python train.py --routed_scale=2.0 --balance_loss=0.018 --norm_eps=1e-05 --learning_rate=0.0035 --train_tokens=219700000 --max_steps=5888
Below are experts of layer 4 (counted from 0) of a mixture-of-experts language model. Rows are named router (the router's row for the expert), gate (a neuron's input weights, with its number), up (a neuron's input weights, with its number) and show model dimensions 0-127. Each number is 128 + 24 x the weight over its row's rms, rounded and kept within 0 to 255. Numbers have three digits each.
Before each expert's rows: "mostly gets" lists some tokens that are sent to it at least half of the time. This comes from a sample of Wikipedia text that the model never trained on.

# expert 3
mostly gets: "\n", "\n\n", " by", " his", " he", " He"
router:149131156097121142145151097132089085144163102126135131147112136104171151122135155157100106091113070181125075146077149130120143119179095107127114142065152122125111109107148094095139112144121114125146126086134147112149139126144110107136115127139119102087080134133159176120109133113116155147147135130127133148124139138154131092138128111099146151113177160154119167133121093135107112100102
gate31:121158146095139121162137117076115158103151106100099124116146168107148137162091127173108116101140091157102134156123166160170112093159154107135127121100145137137118158163167097104100085133118094125127124133183136113139160148161130106117119156122115128093122107160112133093165130164142159137145129105092155100102107085097095149140129122130122144126115163107127124153145104133103126108083
up31:082120135137133130102138117120126140113117146097162099162161088105122138147129121181134100107126126111108143117098176153196145152121122151041137167120159143129106134099147143119166163151134106121114084132090141137111129137089171122141103127089113108162123149147136160130144090117113138169089133114105114142128120118136114152143111172114141130149081092118128138127130096119142106107130
gate32:141155146144093128080146107131149147125151086139117116080139131135150137123124117134124092100127118129095143054096116118144156134151091125198159097136095149156118133131145135160148159144146100138137112141101120140115149153125136154138128121143114168159129153144170167125149094148163116077136098126087164148151176147131118143152127140122129105125074118109144137111125135086101107097101
up32:134132138080123161096172143082164116126142106114131095118149143118119147125079142128103083140122110115110141143136136141118121128121112155137130132099121173137086117109118130139152172141136119156137137087129110136097135148142077145139110130145139117133093144210135122087120100098108115121162139090084176131089138117113128139132119144115115123090137112145130130106114072094158178079121
gate33:115159120131112131122116131128139159135131128132125128131159113157124141102152137097103154141125133119133127101137115139102099114115107132156182104106110094130164115115137119106117137129122127168134160158128117136180141100092142141139116154181101160094113134142192164120118140114120142180147142108105185077070118117125108137120205116162117144145129145142072099108115110141122152160098
up33:186150165116126160097105125101134148178114104130114129156115121102115109149134101135173110146155099132145097113104126147155159160110106129117142125138085128139118098122109121085139093091126157170132090121130166151101139112117175117128127130136149130127112104097162070138128126141114170139093129120119103070121117096112117133070076173163112115126124120147160136135125128091122146105132
gate34:116105111203141093136079139164178058131143138133166106123112124146139126104105178140154149158155160102112105146116130112119123154148143129125122143117101101084127134148141154106150108141095168106133141089119105153182127126118139150131143135140174144125103154138107114098108124110112113139149106168160083153083114113126135137090140131115113115122142100123111125128142134141141164178121
up34:098110087141140141102128155139111087093089161115145129123107085158113127124166160117151146143128135128082143144136176105148110128123170119143154102134088151123136115106136121132113097102127101132163160133159118173098112134149148156144103141152117145102110127121124129167101115177140075150167065101129132140125137146162143112123141124073123150152152110109132115160105119105103138187131
gate35:154111105126140132142131085161132112126113079107140150114091187090121104112136139167134151103109148072173126083166089156088135126125151128113116114123119096090081136121188102128118165154116101122125107135126111159084124162121121121130102095142127120080173120162126121145119177108117102101145109150106075153098125144129129130121144120130111140138103158108140131110132152129110130109132
up35:122137169153125109126159076121211132120119159113112100150138142115147131127141133100130154132119091110143134156105139126134129080139147168094147161151127150127128102102077114140063133169151132127123093123117103124133150113140087166156111143161127121121122122123134135153133144083076128111145150167093118138104153106184143103147147164153125113116084145139141142123113129127096154126098
gate36:109110094126107082140131075136133128117131174145152112133145117170138118110116128093125155164157119147093147126098189092107111128106105121124141123091166192126124127140166136121104169119144122119130136114129094121115098081182108145104141091124120153165141096125146118129151132103112132133120151157076170118161111143131125097140109126131173138116156092120127109104100165160163123130125
up36:133161096104139094152130128120106122150115149135129144117116102102114112137107155127116178106122107154099142126107112125099115129123161112141137158143097144071142177150153112143156145160125153161143090068102154158139096163188150149121157109155135146110113117110114114059130094151093152112133137163099127126141111135165143136124110132119154121101134098103117064119103162116139114105127

# expert 2
mostly gets: ":", " –", "19", " -", "B", " New"
router:183126082155161144133095147117161143145111133113135120133129149118092124111132127131124130117167175100180180138158156148108107139100130144147152123135139171102124150089161115126113109139075148090103098125100140184128132149107145134146157114115132172103147129141116108104128165166151109128135174124116104122146112117114128175101159135128150138123095101137123138113140129133110157176187
gate13:101150115127097177099119070140088148126119164110096137128140160119140131102105084149124163180143162130130147119148146132105122143125113088147137116136151132156160071147140146128105133142101157107116138115182133120124159158119150166154127141136114106107107090147114180137152120122106161148139119126122132152104117101132126123107079167130139158173167114079099138158144135124180124122140
up13:110160098121079131138172116122144128105114091145094111136145149135129136139177132144119130127164135158130152118123115136123105151098170076132095139082121177131139118133123109135106140081130140128100141096133144115149119168151104135151090113147139087110093124150118174090107119141116080121157115137120135072095151150157147108155098109152172136168113147127101131156164159104118158109149
gate14:090162116144152161135108121131098106125129112135140149125161108118146138086145065147152128144104144119133121138144133121125145087123098110135168126120113114164190122131159125162149140169126139137140153128100160102127111103155100106135130092063099111138121112094103065128163122147170140116112127120093118204138118131125109099150135143128123106154134141143178140103149146100118165110140
up14:110143153161089136115089104173091097131121103127143163116138116153123114126147085158153121127139151113167167131127180173113169068145139146133127121187134120136134134137132133101128142132117134092154139135106148165116124135152176152133136146114124150161120113119176118133154114190119107098125101097141073108119138129121103098118129135122081130091139166155149117148127135087105127150118
gate15:124153119137131062103124150102098144150112127184112129135150099114149148130157147159140129114142152162144131151131155141117094136105132127094109091185137129139140115099115154132120167141138105145138139139194121171119116133112110176137157144121136082126126094100118083125147170074117103113163170075111096126081132139130115149134121119145121095120139124123142136093145119169148117148107
up15:148150137108125077142142134118115159097126108095081110105123143121078140113148104118113126145081133113114096133142087127118066113111131130135124128165112116109130096114128106111149158111143146138134118088145119122109114140083075133150129090155107105112105135108120108130119186050125149091140147132119121162082114138146145135135124135187171105096150111121128128109132107130100142111083
gate16:126165109102174124108143128055171142141117124121122108152109160154104122118099152100121136101110104108124160093164076152146132130092155130142155136085111130107110126123118120158090132122094104119092098116162160145128181124126105135119128083119127108131188130141117156125120155131136188119101154130140154143126162110133135120117114163119178125131154158150101115084129136125155109099122
up16:104132169128162160118151137102155125134124109092131147101107139132116088148128076097137137147121147136156139104144098122113144122116118122127087135082115128148142122082083096169107112149145127110136110165125154111102135153147133119144151058077153121132130111134131084103158140074110140149152136131157133118146179106157097165075128144134155092118121090158107107120149153121121129131161
gate17:132102167085143103170141118091138120119146116137114104108143157106142087122134107142088165150156121138113127127138093142128115107111085123193141123165117129120062145151117115105128181161148154134138150117142108126176116129107111160105121128104110174116156115147126122146085089154180143110112178115153112161119114110113102164105130122108105116105159125122129151171103134104108122129144
up17:113169112136061146113103141147110124131151194128097188158106091133152145126074119105115135138172136153124138119153146111134131171099125135071119165142161151125159149122138152131143141107116130108065128159078133133134138157095140133165103148136133120149165109129138149116142159161132139127097147144120125111107123098127161154105128147131126170144125155117097104119138143142115169148107
gate18:159113162126171139116149154166128130139162100193153151116103149116142159175142117098123150150122161113102107169145085144145162149155145085137134131107136151112104097132127174093094181098157164128143139126118117134118090137176149116122115148156125149142092127156144130145101094147119115154170154109116117138105155109142095121108167114121109094106116128099149130119114155142132124135169
up18:142152106133116140115145136120122052135133122095145122102103078138107123128105165131126169155110138124127143105148168127114140120139138112146113132117201087122141143188149119118108134111140110147138139117135076131145125083110160120118108119140123112145131148122136177138138120125137100193109128093143121113135099103079153102138129168123175149155168135153153181118128126154159132115092

# expert 0
mostly gets: "ed", " first", " not", " had", " one", " out"
router:093133117105105098146127169119123118114123155164087145120119109124131110155129123125148135162101124069082138131132098113100158117141133149150123097160096083159146148159095115142133152112152100138119161124167086107132093121106138096110141167138102135175151151073122125123140088142121115119133068131156146079124097131088163107126101149142110128134140110110126109144096161088148108121150
gate13:133103108127123111123110126111104108145132101123084115123164122130124126144122083126121136138101147152119144119119137135076154110167149161142141123120075129125101137127147157152173110102137149115138139134117124106146159099133139160143138127147078189131093137121139078134154081109122124107167093152153106092150116119158130151094122107097105040143167142104125169120128152147173130144124
up13:162089102128160150103187158149114100126122105171156118125130174119174133120133133126103157098125134112149165153135148167116091106150163121157157130119139138144169132131138129137138127125075118114105141098135124129113199145148136147137119145124134148102135128134170130145124181084138175110123136163131175140119118092155092127110142158118145117090090154110163138125139115134096113099103
gate14:130116150116144100145139155100100127135141170133144134161087157105137159110136113109094114116092159142141125136151120139150112137141133147118135132118166131141155108122108147118161123171122126115102125163099158083116175132101081116101145103149171138130079131103132167096186124108163141117150121154110146142145144112138157179098138101118169104082146154144105099136123183095105145118092
up14:117068140129151100136120165090124107136125146123120106127141094120127106106125160119123154085148109061138125137111135116114152129125139134137130133143145062088109120151132117103131166149149135132136115168110128107167133098142119114109110162113125141107147139096139165064139152124130083111126106112139109143177129142113154125097073120130161079101163150152114101122148150114181164139106
gate15:139114146131125157111150114183134115122089090127077148107148095113155120115150141127094142111120117137103127125117103104096121148167127118128141130134117122141151134154121108087157114175113149126114140131131108133133084132129109107155125154142094166076111138151062134125124125093109124123082155120132160127172113113145161165077073166157112111100122142144143130148119125123183169091107
up15:163150095155148126130145117123114167147167167119144104103120150140114121162117145106165154146127126136136137100124139109117122106069166124128112111141133128108102141148157170161086083179130130120122131120106111126143155170177126131128133093096175153177123127133153140158157119142123116146103108175145096105139135154149110151167142166131170154132118106137108136126194082135106132124119
gate16:154139125133075132121112133162121153152123141132145142107144139091152148110103162162091124116129152086152162135113117128141112115099100120115101123120111143171149089134098141129189169128164141073095128182138155121133124166093142109124145119087133128125125124073084130143136142114123116137153151087105166140092114084085101124154140149141094127143112113121137109073154128131120128127159
up16:123112091158095153117106127140145138087145123142085157094113094097113147084180124116102143118137152130135140127155143122165137097118108097063094127106103137166145115163123111126148142120134117090131080159151145095140134137083126103115140145136140112133139138148134105116119115132113152165151154103112166183131127108132137120103136125187110138138087119125092120153149122071129168094151
gate17:167137111147089086163108137132155162125122110146134122138129126089137128088162120132138132129132120142106136147104100103113120139134130147152110150160102097112075143119139104142142145137103131100145124129181097173148133182144173114131121126148132143135184161115107136121131133181132097142154111097196079125081106117122109146160147149142130140150171166121170141105117100106132125099124
up17:105118142134122102112113148097148156117125126113091137113143144101159115088119093156121097153150125120124122107143107103145164116169133148117141123124098119073136140098151123117115121138121056117126134181155139152115110115102135133089107099148110149108138081134113163166153089165122109107115074122188177125105108138102139135142097127126165125114160177149122120134097119092144123162113
gate18:097138094128120131095131110119132168067133129140113104108139139101119084136135091127093120112132145145092151155173125143131171148107096153149121121154127124085141102144123139098107156127132150099101112150139123126142151121172159118108115090127091154079099109152111136179129070117136125085143128108122127171130088140089137133141146103116097161127094145166162137123139120169136080124120
up18:115146100168134120100145115136144142081095120143091087112160148137131054137175100119078123119113110128083108127168131152117139119124136140103151135155136130103112118123121131133127135128111159094151105115134123138111124128127128118109097095127088148073112120151114121152138095140155132127136130115117136168110086142113120148164147083141109147153139149190157153144123109172151051131130

# expert 1
mostly gets: "ti", "'", "in", "r", "ta", "z"
router:089124167152122122089137091145141161114122129108155110108163115164134127121117108100131137146127137162115113099145110115190106139092150105092130149143130142135130101153112179141129142119161159161152134174108146099103152112149113183118090098124159097147144093165114105173144131086120127123100132123110127163115172125151085137155123107140107093142101142115150100109155126153152125112082
gate13:120150149163165147160123121154118135110129147146095113122108140122074118154153129138129107194131133130086080138104103120099158161171081116142148138102128088145154109124110141092124139147120105144111116149106131114152093119087110130126124115106120125111153088074168089115104110118146092100105108159107073136136102118133136134141122110159093106133128127149140129115097182104160110136091
up13:074114101137132124115089112127117096127154137140162134155132155133127147127135121135108170136113094090140130126136130131182071136119165138133098121168082149125098094130085154135131108109122152168168139085118120124099103146138166161162107102142121114132110158123118156113153108102076146128127118179180111136095110148147109175131101134132156098104150122118119155139100151123133130174142
gate14:124138155134144108103146139174135123131166106141153155127142129134102131122195129092139176154077113128075119125139113134121146100180118162123112124162125092125075122134110108170123105095161103168151137097189116097136156141162131157125138106142143118099156141109133104127154140153086141159101191118087116132111129162133134108127101122157107141114126131142129116121100104139109115119119
up14:117142149173134107123133145138131097123153136099104121145121128136091165110182101131117134136122121157083140141139130092132133119144106094137117140188139119119132108131115166142118128119168119164161164110144106149107114145126116060141145126145149137115150100158087097119172130129069146114151121073104158110092118140109164083148116116154121153161157117099126159119109163132075144124120
gate15:098097091086139126136124131152133123142135137111124125060122201115144081126145149109112118142108134104151136135158116112136130134080125174133119104133111136138115116148159133139106149103190139098109120128138113134183116079138123151113129113172116118126118116148178170110148147128116127146166124114089123141102149132131076172141153121135142097150128156147130119200112109137138099130138
up15:143086136099113160101110124126104135062139082166104109125121112184123155077116131148155152114147130099122155150128150142141148142169114116135149149098132140137110140135151134123125164159111147134149127140133101101082137154138145144112125141064142141161100148105097100152139088189139147159111125128137110098115106143155144111122081151135113156071135122146139105107147130180135123134128
gate16:121092111153144127129093118087144134181135100121128129137072106113122112092139146138118142124078118140127132167107143139177155065175110118136110098100169136105142116126077134129098112129113136125127133122126115132112084098128119163159141123111161152130145134165122137122126136126135161134113131122101124110148155173191116149119171101122141097111111169058139130132153111131141163134162
up16:112138127114111093125155121111089118134131124118105119099114123153098172123129094182116147157131147126155140107129093146142149106122164116121144139091170125122120101136131103119147145101115106108092115113135159156170131138118102085087076127110084150111133173120082109138117044100073111104131140141126158137116139122145093109103095121115078144143152127156142097118125119125136097148143
gate17:118114158072094125136137113164050125127139155155115146111123169161109155108178130137137147118130127153118117132140130127147124059166129148149124138140149117148055095135124094160126117132150093099132131125163113102157148136083134106170131128119122127119075099163172139125072132150120175162139106137128120125100120102138135138138144115112120148133109107110124126124142102152108103131140
up17:172129166116057092128107123143132146106158137112113129107157122168136159103154145147171197150139130124090173147124097149129105135096151146111151156146162084141150102155143094151169158138146130139137138153153159122099147140112149125141135130114104120129138152155120116130127149125114129146108179132099148093080146113104142140110092143126148147126103104114094105115137157116149112137074
gate18:144129111178114106144128132118096133168162076082154143118101121088136124132126166102087090097129126142124132129128115133124134125112117142138098166122146109132163094157145107101132101099170117126094116130156123146129126090142135115111123124151144079106117119163144163090108132127124117134121116125155135129115139174156128196090125137118209125166122154154082166102127123141155138144110
up18:150137145074158116132134147135094140108121170125092182110109147115127115174117126140085084172141161130119063105126159155100121121137161119114124128123147101137125149120103144109155144131104144109105113112140142063140101120085159125156169155132108117121132174123138159127130164133158123140167129126102134128142105100144101077098170150137121129098106102154147157139135106145154133162121